{"n_experts": 128, "router_score": "softmax", "balance_bias": false, "init_std_router": 0.0243, "lr_router": 0.00129, "norm": "rmsnorm", "qk_norm": false, "init": "normal", "init_std_qkv": 0.0348, "optimizer": "muon_variant", "lr_head": 0.0514, "warmup_steps": 200, "doc_mask": true, "max_steps": 6446}
Below are experts of layer 5 (counted from 0) of a mixture-of-experts language model. Rows are named router (the router's row for the expert) and show model dimensions 192-255. Each number is 200 + 30 x the weight over its row's rms, rounded and kept within 0 to 999.
After each expert's rows: a language model's description of what the expert responds to; "mostly gets" lists some tokens that are sent to it at least half of the time. This comes from a sample of Wikipedia text that the model never trained on.

# expert 2
router,158,185,216,168,235,191,141,190,252,278,212,189,166,207,215,192,201,156,223,192,195,183,208,167,196,247,203,185,220,191,191,230,232,128,183,161,145,178,180,183,183,234,251,227,142,163,196,203,172,145,208,141,211,216,220,171,190,196,158,226,204,206,214,207
It responds to: First or second piece of a word split into fragments, often after a prefix, such as ba-il, k-il-ometres, ad-venture, ut-il-ised.
mostly gets: "colon", "curr", " cap", "foot", "incorporat", " contribut"

# expert 48
router,203,178,212,192,199,240,202,190,181,221,172,184,192,263,206,153,238,140,198,137,186,204,203,240,247,239,200,218,202,203,236,187,154,178,205,197,173,190,209,163,222,223,171,201,133,151,174,221,185,167,169,164,185,193,188,260,261,179,189,210,180,215,220,211
It responds to: Single capital letters or first syllables starting proper names and codes, e.g. U20, Airbus A330, Co-y, Con-sultative, Erie, HJK.
mostly gets: " Co", " H", " Trans", " U", " Wi", " anti"

# expert 0
router,169,151,228,131,231,210,202,177,196,227,173,197,187,212,222,198,219,164,176,170,218,203,199,210,224,218,207,209,196,151,188,232,195,178,186,136,147,200,202,176,202,240,202,210,209,189,191,162,225,143,223,146,165,204,236,217,207,173,201,235,167,247,161,218
It responds to: Comparative and superlative words and endings like more, most, less, -er, -est, plus common adjectives such as small, high, young.
mostly gets: " most", " more", " less", " small", " large", " all"

# expert 19
router,163,179,230,218,221,203,158,195,213,219,226,141,181,226,213,178,223,157,172,202,203,189,184,191,248,206,218,187,189,188,212,197,208,192,209,187,157,163,200,130,228,238,163,190,181,207,209,153,239,171,184,187,127,256,215,200,241,183,211,209,126,228,179,207
It responds to: Digit 2 or 3 starting a year or number in lists, LaTeX symbols like braces and mathbf, and raw byte pieces of Japanese/Chinese characters.
mostly gets: "mathb", "{", " Mad", " Gary", "partial"

# expert 11
router,181,118,220,190,206,206,121,176,188,212,171,204,198,206,175,184,206,148,152,162,198,189,193,228,224,243,220,219,199,173,224,188,192,183,179,171,199,194,189,190,222,234,168,231,197,212,140,166,193,181,191,119,203,199,231,234,240,199,200,187,184,258,224,258
It responds to: Singular common nouns right after the, a or his, often before of, such as town, idea, project, sense, dispute, end.
mostly gets: " tour", " contract", " idea", " town", " reason", " relationship"

# expert 15
router,160,165,262,178,191,242,149,153,180,226,198,183,169,229,176,119,203,158,198,181,204,183,158,219,217,243,229,181,202,171,215,249,193,181,189,148,173,194,125,205,195,220,192,206,169,192,189,224,220,190,180,126,201,195,222,194,222,177,135,259,202,205,219,261
It responds to: Ordinary nouns and noun endings after an article or modifier, plus such in "such as", e.g. site, airport, tournament, plumbing.
mostly gets: " site", " based", " such", " park", " border", " section"

# expert 33
router,173,174,230,198,243,287,202,168,238,217,240,169,194,224,222,199,212,191,207,204,192,151,216,235,232,225,193,235,212,164,194,207,171,186,202,214,199,175,175,171,229,203,170,240,177,142,163,159,160,163,210,164,179,195,215,253,244,185,188,221,190,217,196,193
It responds to: Opening quotation marks and word-initial prefixes like Re-, dis-, con-, often starting infobox fields, e.g. Renovated, Rebuilt, Replaced.
mostly gets: " \"", " re", " dis", " Dis", "Re", " Re"

# expert 9
router,165,200,220,174,210,213,130,187,235,207,181,178,190,172,220,184,229,194,220,210,232,200,161,208,204,194,163,217,197,176,233,215,217,149,205,155,203,195,212,200,168,224,152,270,160,221,221,192,210,188,215,238,183,225,208,225,185,210,185,242,205,220,150,238
It responds to: Short word-internal pieces like o, ma, gon, nes, ino inside names and words, e.g. Iroqu-o-ian, Fe-ma-le, Octa-gon.
mostly gets: "o", "ma", " Joe", "gon", "nes", " them"

# expert 42
router,175,149,188,198,177,210,183,195,221,223,187,146,217,183,189,206,176,175,153,198,196,135,194,208,189,244,146,228,192,204,217,214,186,167,178,221,191,187,171,190,218,206,125,216,213,221,185,201,217,193,171,175,141,234,218,213,246,208,176,233,105,235,168,209
It responds to: Pipes in numeric statistics and election tables, country codes like RUS, ITA, and group nouns such as police, King, battalion, church.
mostly gets: " FW", " BJP", " police", " Queen", " rear", " church"

# expert 30
router,179,190,206,191,256,213,221,159,209,234,204,160,238,264,176,236,196,189,165,194,195,216,185,194,219,219,205,200,173,167,239,212,166,156,235,213,195,205,184,147,195,219,177,182,215,174,142,168,216,186,162,170,186,269,242,256,226,229,198,175,166,205,195,253
It responds to: The word of in dates or phrases (6th of March), pipes and colons after year ranges in career tables, and infobox labels like Personal, Early.
mostly gets: "Early", "Personal", " Country", " Direct", "Notable", " Height"

# expert 38
router,171,154,227,167,201,201,150,182,202,257,150,207,213,161,177,228,224,145,166,185,235,180,172,252,212,208,176,247,166,178,245,206,187,165,193,165,196,221,185,212,184,203,180,194,225,219,180,208,245,183,201,134,168,208,227,188,228,192,167,185,157,217,188,225
It responds to: Nouns naming a person's job, post or relation in biographies, such as philosopher, director, president, husband, member, footballer.
mostly gets: " director", " member", " daughter", " politician", " Director", " writer"

# expert 60
router,206,129,236,188,210,203,162,162,235,224,167,181,211,200,193,172,229,188,201,193,195,225,180,208,209,233,114,178,166,204,208,186,206,164,182,163,152,192,210,206,234,199,138,201,195,152,207,222,197,174,105,226,143,202,194,205,241,201,207,231,153,221,234,204
It responds to: Capital letters inside names, codes and units, such as Di-P-ino, De-W-itt, coordinate W, kW, KBR, LC-36A.
mostly gets: "V", "W", "P", "J", " MF", "H"

# expert 22
router,192,172,199,143,160,221,162,184,232,240,182,178,229,252,150,158,226,158,166,185,206,194,187,215,213,234,207,209,158,190,211,255,186,187,198,195,174,135,188,202,189,181,166,254,170,204,160,190,228,154,159,159,164,172,190,213,242,196,172,239,209,237,234,254
It responds to: Nouns ending a subject phrase, typically before was or of, in census and organisational text: population, household size, Division, election.
mostly gets: " population", " medalist", " Airport", " household", " households", " residents"

# expert 50
router,173,174,225,177,210,204,188,138,252,212,192,168,247,190,213,203,219,168,208,172,213,229,169,185,236,237,148,191,170,209,196,198,189,183,161,169,181,166,205,216,201,219,179,247,231,182,199,196,202,200,210,196,120,172,208,186,209,161,176,202,203,188,199,208
It responds to: Consonant-vowel syllables inside foreign or unusual names, especially to, ko, go, ki, such as Jun-to-s, Mur-to-a, Domin-go.
mostly gets: "ato", "to", "ł", "ko", "aki", "zo"

# expert 14
router,198,196,241,200,242,199,171,210,218,265,225,181,221,156,161,157,209,155,238,141,232,216,202,213,239,178,142,196,172,147,225,214,173,193,196,187,159,195,167,204,205,177,184,248,157,179,171,202,137,175,186,217,196,239,190,237,244,141,185,212,184,214,220,182
It responds to: The word in or In as a preposition, plus place-name starts like North, South, New, Great, and the piece -an in Myanmar.
mostly gets: " North", " In", " Dan", "In", " Northern", " Great"

# expert 63
router,172,197,238,188,249,238,182,198,211,218,202,196,184,231,183,163,241,185,169,206,268,222,149,202,243,262,173,205,200,196,257,195,149,180,160,207,179,158,186,199,210,219,195,197,133,185,137,211,171,164,187,212,193,174,255,237,245,144,178,240,195,199,174,240
It responds to: Prepositions following a noun or verb, mainly of, also in, on, from, along, between, e.g. mouth of, shore of, formation of.
mostly gets: " from", " along", " on", " across", " between", " throughout"

# expert 26
router,184,169,216,203,177,217,118,178,238,219,161,195,193,185,188,200,198,173,180,191,225,214,185,227,202,202,200,210,183,183,216,179,207,131,160,181,196,201,212,184,217,233,193,228,169,186,172,160,195,186,135,140,155,255,224,226,231,168,148,209,170,215,204,194
It responds to: En dashes in sports scores and records such as 6–4 and 90–71, plus the 9 or 8 in four-digit years like 1898, 1936.
mostly gets: "–", "9", "†"

# expert 24
router,201,180,205,189,197,200,197,195,190,246,162,164,284,185,181,218,238,194,144,210,208,197,185,222,241,195,185,226,167,170,209,198,168,172,174,210,203,223,193,151,196,218,184,205,174,195,154,185,251,156,191,197,150,178,194,211,228,172,187,218,147,228,184,197
It responds to: Personal first names in sports and racing tables or results (William, Mike, Richard), and the = opening a new article title.
mostly gets: "=", " William", " Genus", " Mac", " Los", " Steve"

# expert 21
router,172,195,251,169,195,239,168,171,219,214,215,186,185,228,191,186,221,193,248,182,225,175,174,193,217,234,201,215,181,191,218,221,180,150,159,141,177,190,159,165,231,197,196,226,172,155,227,155,194,157,186,203,146,230,235,214,172,176,162,239,146,247,180,219
It responds to: Single digits inside multi-digit numbers in stats, tables and measurements, plus spelled numbers like three, five, seven.
mostly gets: " six", " five", " seven", " eight", " nine", " four"

# expert 40
router,154,215,194,174,228,194,203,201,205,184,171,154,215,218,153,207,249,189,178,186,185,179,163,244,172,191,194,238,189,162,234,234,177,163,182,159,154,190,159,202,202,205,123,210,185,165,167,138,212,200,188,173,204,238,233,225,231,176,201,219,198,251,178,204
It responds to: Possessive 's after names and possessive pronouns such as his, their, its, her, whose, often followed by own or first.
mostly gets: " his", " their", " its", " her", " His", "whose"

# expert 59
router,187,148,236,220,211,246,151,204,250,257,171,215,234,214,231,203,217,142,207,229,210,175,213,195,186,243,199,198,157,187,194,258,164,180,157,169,189,180,155,204,230,221,136,196,143,161,196,202,212,201,185,134,210,236,184,166,196,175,225,197,179,223,196,253
It responds to: Words or word pieces starting section headings after == and table column headers, such as History, Overview, Results, Personal life, See also.
mostly gets: " Apps", "History", "See", " Candidate", "Gls", "Description"

# expert 58
router,162,185,225,142,214,192,169,147,199,161,187,141,213,229,192,198,256,209,208,211,206,183,149,239,227,282,217,237,196,174,230,221,169,151,192,187,189,183,188,176,226,183,193,181,225,179,148,191,205,176,224,144,174,248,183,245,237,209,210,284,169,266,215,226
It responds to: The article the after commas or prepositions in news-like prose, plus US state names such as Ohio, Texas, Wisconsin.
mostly gets: " US", " Ohio", " Texas", " Washington", " Wisconsin", " Kansas"

# expert 12
router,195,180,209,134,244,202,170,172,220,180,222,163,247,218,147,156,218,173,189,184,189,173,138,238,184,220,135,236,194,188,206,192,191,172,186,159,215,183,186,198,168,217,127,201,167,171,218,193,214,206,188,182,153,268,212,203,228,189,206,202,197,203,161,206
It responds to: Letter s and short s-endings inside or ending names and plurals, e.g. Nata-s-cha, Farn-s-worth, Torre-s, Film-s, especially in tables.
mostly gets: " Des", " Is", "ts", "nes", "tz", "s"

# expert 43
router,201,144,218,176,178,229,147,186,189,215,186,183,187,232,204,146,234,199,212,217,271,217,145,222,234,202,174,204,194,182,213,257,182,204,203,147,162,188,137,171,237,218,209,212,160,218,194,202,140,198,179,151,142,198,209,235,221,174,157,234,191,212,197,252
It responds to: Past tense and participle verbs and -ing forms after was, to, also, e.g. built, established, demolished, retaliated, expanding.
mostly gets: " built", " established", " moved", " developed", " published", "ated"

# expert 23
router,172,157,221,172,221,204,186,208,230,269,149,183,232,158,215,203,189,163,179,192,222,180,214,202,198,223,197,212,165,174,160,246,192,177,179,149,128,195,184,217,214,219,178,232,207,156,199,180,215,203,224,156,188,206,210,241,209,211,154,208,164,201,198,207
It responds to: Pronouns he and she, especially starting sentences, plus short word-initial or mid-word pieces like he in soft-hearted, der, dra, Li.
mostly gets: " he", " she", " He", "He", " She", "She"

# expert 56
router,180,211,222,207,188,171,149,163,243,202,205,196,238,208,183,158,234,154,171,180,194,212,180,234,247,218,168,186,181,195,244,201,228,211,163,156,188,199,217,223,215,224,221,295,195,198,207,188,195,176,194,163,191,193,209,189,191,206,192,209,194,239,180,249
It responds to: Pieces containing y, mostly word-final -y, -ry, -ity, -ty, as in Rocky, battery, Looney, or internal y in Dionysius and physicist.
mostly gets: "y", "ity", "ry", "my", "ty", "ny"

# expert 16
router,178,133,206,187,215,199,172,178,198,267,200,146,207,218,221,241,242,180,255,174,209,224,228,212,264,273,201,182,165,242,163,191,190,206,185,181,176,206,172,159,230,182,166,235,140,201,206,170,187,150,199,150,163,215,223,190,233,193,190,224,194,212,187,224
It responds to: Middle pieces of long Latinate words in formal or technical names, e.g. Re-con-ciliation, Pro-c-edure, Res-pon-se, trans, due.
mostly gets: " due", " trans", " Preced", "pro", "curr", " Stat"

# expert 31
router,181,176,205,182,215,177,156,168,236,268,195,122,241,215,156,149,191,195,174,192,196,222,190,241,176,222,148,207,177,202,188,256,166,188,165,184,184,154,207,176,226,245,180,231,199,174,179,209,218,230,196,148,199,235,194,186,215,182,172,234,147,221,151,205
It responds to: Middle pieces of surnames and place names like w, ow, ean, shi, e.g. Kew, McCowan, Bawden, McLean, Bakshi.
mostly gets: " Will", "zz", "w", " Far", " Jack", "ew"

# expert 62
router,206,175,199,186,157,244,187,173,196,241,199,189,185,194,170,170,218,159,223,223,221,177,211,234,268,240,158,203,184,190,217,248,169,153,199,203,209,188,192,205,259,199,173,233,150,214,160,231,185,162,142,148,176,206,199,221,220,196,190,236,172,235,220,247
It responds to: Compass words like north, South, west-northwest, plus line breaks and headings such as Location in infobox-style lists of places and details.
mostly gets: " North", " South", " south", " north", " west", " east"

# expert 5
router,202,200,221,227,208,247,192,161,218,209,210,191,217,222,196,168,215,157,183,167,188,240,120,201,220,281,202,243,177,192,191,205,175,169,198,207,161,149,200,169,179,198,182,188,150,196,190,186,189,206,149,189,183,232,190,216,260,166,210,234,173,255,200,208
It responds to: Colons ending labels in infobox-style lists and tables, like Coordinates:, Born:, Total Prize Pool:, plus occasional pipes, dashes, open parentheses.
mostly gets: "):", ":", " (−", " #", " →", " HUN"

# expert 46
router,162,150,175,201,187,267,174,168,212,205,162,135,212,246,188,179,195,150,184,178,216,163,205,228,206,203,176,193,218,197,208,209,142,202,200,186,220,165,189,183,218,186,138,246,215,210,217,227,190,190,185,155,163,204,192,217,199,190,199,238,139,215,169,201
It responds to: Word-initial capital fragments opening foreign or club names, mostly in football and sports text, e.g. Ro(vers), Li(bertadores), Na(cional), Air.
mostly gets: " Ro", " Ni", " Ku", " O", " Air", " Chi"

# expert 49
router,183,172,197,183,232,228,198,218,217,222,216,197,206,209,187,189,214,175,207,197,249,199,161,185,224,245,160,232,165,163,255,218,131,201,192,202,127,157,161,190,202,227,194,213,126,129,170,172,184,156,165,209,192,185,236,224,249,140,167,212,141,194,179,213
It responds to: Prepositions in, at, on, during starting places, dates or competitions, e.g. in November, at UCLA, In July.
mostly gets: " In", " in", " during", "In", " at", " throughout"

# expert 7
router,153,152,206,128,222,233,164,193,209,195,192,160,211,251,182,182,237,174,234,218,223,203,189,262,179,224,163,224,210,180,208,207,221,171,203,148,140,185,152,217,205,236,173,201,135,154,233,181,195,231,190,126,186,240,212,233,194,181,174,216,191,205,156,222
It responds to: Plural suffixes s, es, ations, ments ending nouns like films, champions, opportunities; also an s inside a word, as in explosive, repulsed.
mostly gets: " books", " programs", " plans", "ations", "tors", " changes"

# expert 17
router,189,187,200,204,208,229,159,140,233,212,219,168,200,220,195,168,194,196,194,212,190,158,162,200,229,169,179,225,226,190,224,207,177,172,137,193,188,203,189,196,198,228,198,230,177,178,200,162,191,199,180,210,164,207,190,203,209,178,181,219,179,214,228,198
It responds to: Opening parentheses and brackets after a name or measurement, introducing conversions, birth years or abbreviations: metres (804 ft), (aged 70), (born.
mostly gets: " (", " [", "(", "{\\", " (−", "^{("

# expert 1
router,212,245,220,187,220,208,177,163,211,293,218,176,238,202,164,175,181,152,205,217,252,198,201,240,195,210,168,193,210,151,243,198,197,184,160,202,234,198,205,214,220,239,201,214,184,194,213,200,229,190,169,172,212,262,211,199,226,162,191,219,168,195,215,238
It responds to: Single-letter or short word pieces like n, g, m, k inside proper names and foreign words, e.g. Tre-n-čín, Ingebor-g, Lam.
mostly gets: "g", "n", "og", "lli", "ik", "m"

# expert 36
router,201,185,202,167,198,219,169,203,178,220,187,150,187,249,180,135,213,140,184,167,219,179,190,217,245,221,178,248,184,185,269,195,192,157,165,166,189,180,197,151,217,167,180,244,191,222,182,223,223,156,164,150,152,185,185,191,208,189,153,237,181,218,148,236
It responds to: Adjectives or nouns modifying a following noun in place and institution names: air base, industrial zone, primary school, political, national, Civil War.
mostly gets: " social", " political", " business", " national", " local", " military"

# expert 47
router,158,190,264,207,215,196,196,191,202,218,206,198,237,201,187,147,204,130,206,186,266,180,168,180,226,236,191,220,173,182,213,242,201,182,115,192,203,194,239,184,211,177,121,256,166,189,210,161,229,192,185,188,173,209,225,224,250,182,140,220,197,201,207,182
It responds to: Commas separating items in lists of names, places or things, as in Donatello, Raphael; Thailand, the Philippines; also ), and ",.
mostly gets: "\",", "),", ","

# expert 28
router,174,190,220,191,200,230,138,167,240,249,204,142,198,181,157,187,256,204,251,196,190,224,154,222,217,223,192,224,203,170,265,223,198,169,207,144,182,171,208,155,253,186,199,204,162,181,162,160,225,150,126,157,143,207,206,204,224,215,198,241,177,279,211,229
It responds to: Digits of years, days and figures in dates and infobox numbers, especially final year digits, plus month names like June, September.
mostly gets: " April", " June", " February", " January", "present", " September"

# expert 3
router,189,180,204,220,183,225,172,187,229,238,168,190,254,256,182,210,246,217,186,198,212,158,207,253,230,210,201,227,149,151,233,202,194,192,160,212,184,145,192,138,212,175,119,208,174,220,212,149,156,191,204,206,138,221,244,203,201,191,193,276,173,200,197,213
It responds to: Pipe characters and separator rows in Markdown tables, mostly the leading pipe of a row or header, e.g. rosters, episode lists, results.
mostly gets: "|", "|---|---|", "|---|", "inomial", "|---|---|---|", " birth"

# expert 39
router,161,202,236,196,182,205,206,197,261,213,166,203,234,196,124,169,229,193,192,205,231,212,195,212,208,253,193,215,182,188,238,237,173,143,155,189,194,127,226,196,246,252,208,244,193,203,188,179,219,204,147,184,166,218,194,207,286,163,178,234,189,196,191,196
It responds to: Conjunctions and list connectors joining names or noun phrases, mainly and, plus &, or, commas, including, e.g. Energy and Environment.
mostly gets: " &", " and", " or", "From", " including", " From"

# expert 57
router,202,154,193,205,180,208,157,203,253,237,216,159,193,251,213,196,222,163,181,194,213,204,144,176,222,205,192,236,186,215,202,179,212,193,191,131,143,145,232,182,241,197,216,206,231,190,187,208,204,160,150,190,140,188,195,224,233,182,168,246,122,237,195,213
It responds to: Opening letters or syllables of non-English personal names, especially surnames after a given name, e.g. Ikari, Ichikawa, Hla, Rogowska.
mostly gets: " H", " Bha", " Sh", "ğ", " Khan", " I"

# expert 18
router,186,120,180,191,191,210,176,202,204,210,219,155,185,195,187,198,215,130,183,168,225,163,136,207,223,206,211,226,194,152,212,184,209,161,181,180,192,186,201,184,247,232,180,202,163,213,205,208,228,177,181,113,174,206,223,176,222,169,184,220,156,198,205,261
It responds to: Nouns for creative works and media such as film, album, video, guitar, novel, and award terms like Best Feature, pre-production.
mostly gets: " film", " Film", " album", " video", " guitar", " novel"

# expert 4
router,126,191,182,193,231,202,175,232,209,209,217,156,235,191,169,214,203,175,175,152,215,161,156,193,235,215,182,216,182,141,189,200,166,187,200,183,183,181,199,171,203,214,187,224,158,217,169,189,227,184,197,203,161,202,206,191,223,199,204,207,190,189,174,204
It responds to: First pieces of words inside song, album, show or book titles, often opening words like You, My, El, No, Am(azing), Mys(elf).
mostly gets: " Audi", " Your", "titled", " Who", " Don", " You"

# expert 52
router,175,153,262,182,230,223,172,196,196,287,209,185,212,243,188,198,193,194,212,150,214,226,184,257,243,237,138,190,217,175,155,255,166,174,174,194,203,170,190,181,199,212,236,221,198,176,194,225,201,206,177,177,187,210,186,218,191,143,190,237,182,193,172,192
It responds to: Inner consonant pieces and endings of Germanic, Slavic and Nordic names, e.g. -p-, -berg, -kov, -ski, -mann, -haus.
mostly gets: "berg", "p", "kov", "enberg", "ski", "mann"

# expert 34
router,178,183,228,153,221,207,213,181,209,252,205,161,216,206,179,145,186,210,161,173,229,181,206,200,224,233,175,211,169,187,220,229,182,140,202,185,195,186,188,164,222,218,179,251,173,225,209,216,238,168,191,159,166,209,184,210,186,195,195,207,210,227,167,229
It responds to: Endings and parts of English place and personal names in sports tables and lists, e.g. -ton, -ham, -ford, -ville, Hill, Smith.
mostly gets: "ville", "ford", " Hill", " Henry", " Boston", " Smith"

# expert 35
router,188,180,228,186,156,230,167,125,205,243,217,188,199,182,158,186,218,202,189,212,221,199,180,247,239,196,160,232,183,163,234,187,180,171,206,202,213,192,150,147,245,186,218,224,174,169,146,190,221,177,172,189,188,204,230,177,196,154,159,266,165,221,177,218
It responds to: Adjectives in institution names like National, Royal, American, Indian, and word-piece ent inside names such as Client, Centre, Accenture.
mostly gets: " National", " Royal", " Indian", "ent", " People", " President"

# expert 51
router,165,163,236,222,219,229,158,170,204,209,174,104,233,210,157,157,238,129,184,205,200,189,168,188,219,218,209,190,163,213,222,216,172,193,195,175,147,181,203,194,249,165,137,183,170,170,208,235,189,191,134,197,168,197,222,231,260,190,191,238,152,230,228,208
It responds to: Capital letters and letter pairs within acronyms, all-caps words and chemical formulas, e.g. NOAA, NSW, COMTRAN, CH.
mostly gets: "X", "SA", "Q", "AC", "Y", "CH"

# expert 44
router,172,234,256,196,164,219,203,190,207,232,193,198,259,181,137,194,195,156,208,146,216,149,186,191,186,183,237,223,142,202,188,204,147,177,172,189,195,154,181,184,254,194,183,222,183,197,229,212,202,175,207,206,116,272,216,226,174,171,207,224,172,213,202,197
It responds to: Single vowel word pieces e, i, a and short endings like se, ese, ae inside words and names, such as Cer-e-mony, ub-i-quitous, Cent-a-ur.
mostly gets: "i", "e", "ae", "a", "ese", "se"

# expert 27
router,162,143,180,188,196,198,143,176,196,213,164,158,203,189,185,158,187,143,145,141,205,174,194,203,216,214,183,200,196,181,209,200,156,165,184,203,194,180,185,171,206,173,149,237,178,188,157,203,201,204,166,174,182,224,201,225,236,184,203,224,208,214,181,238
It responds to: Capitalized nouns in organization names and titles, often after The or National, e.g. Committee, Institute, World, Association.
mostly gets: " Committee", " Institute", " Association", " Museum", " Society", " Foundation"

# expert 25
router,193,183,222,222,224,220,163,193,223,234,194,181,209,160,184,162,190,228,164,177,208,148,183,185,221,224,162,157,173,159,218,194,169,111,185,201,188,203,195,187,247,220,167,176,196,208,190,213,211,165,182,135,164,227,250,178,195,174,195,209,182,245,199,231
It responds to: Mid-word pieces or, id, our, st inside words and names, e.g. Thor, thorny, disproportionately, Receptor, canid, Endorsed.
mostly gets: "or", "id", " These", " those", "had", " such"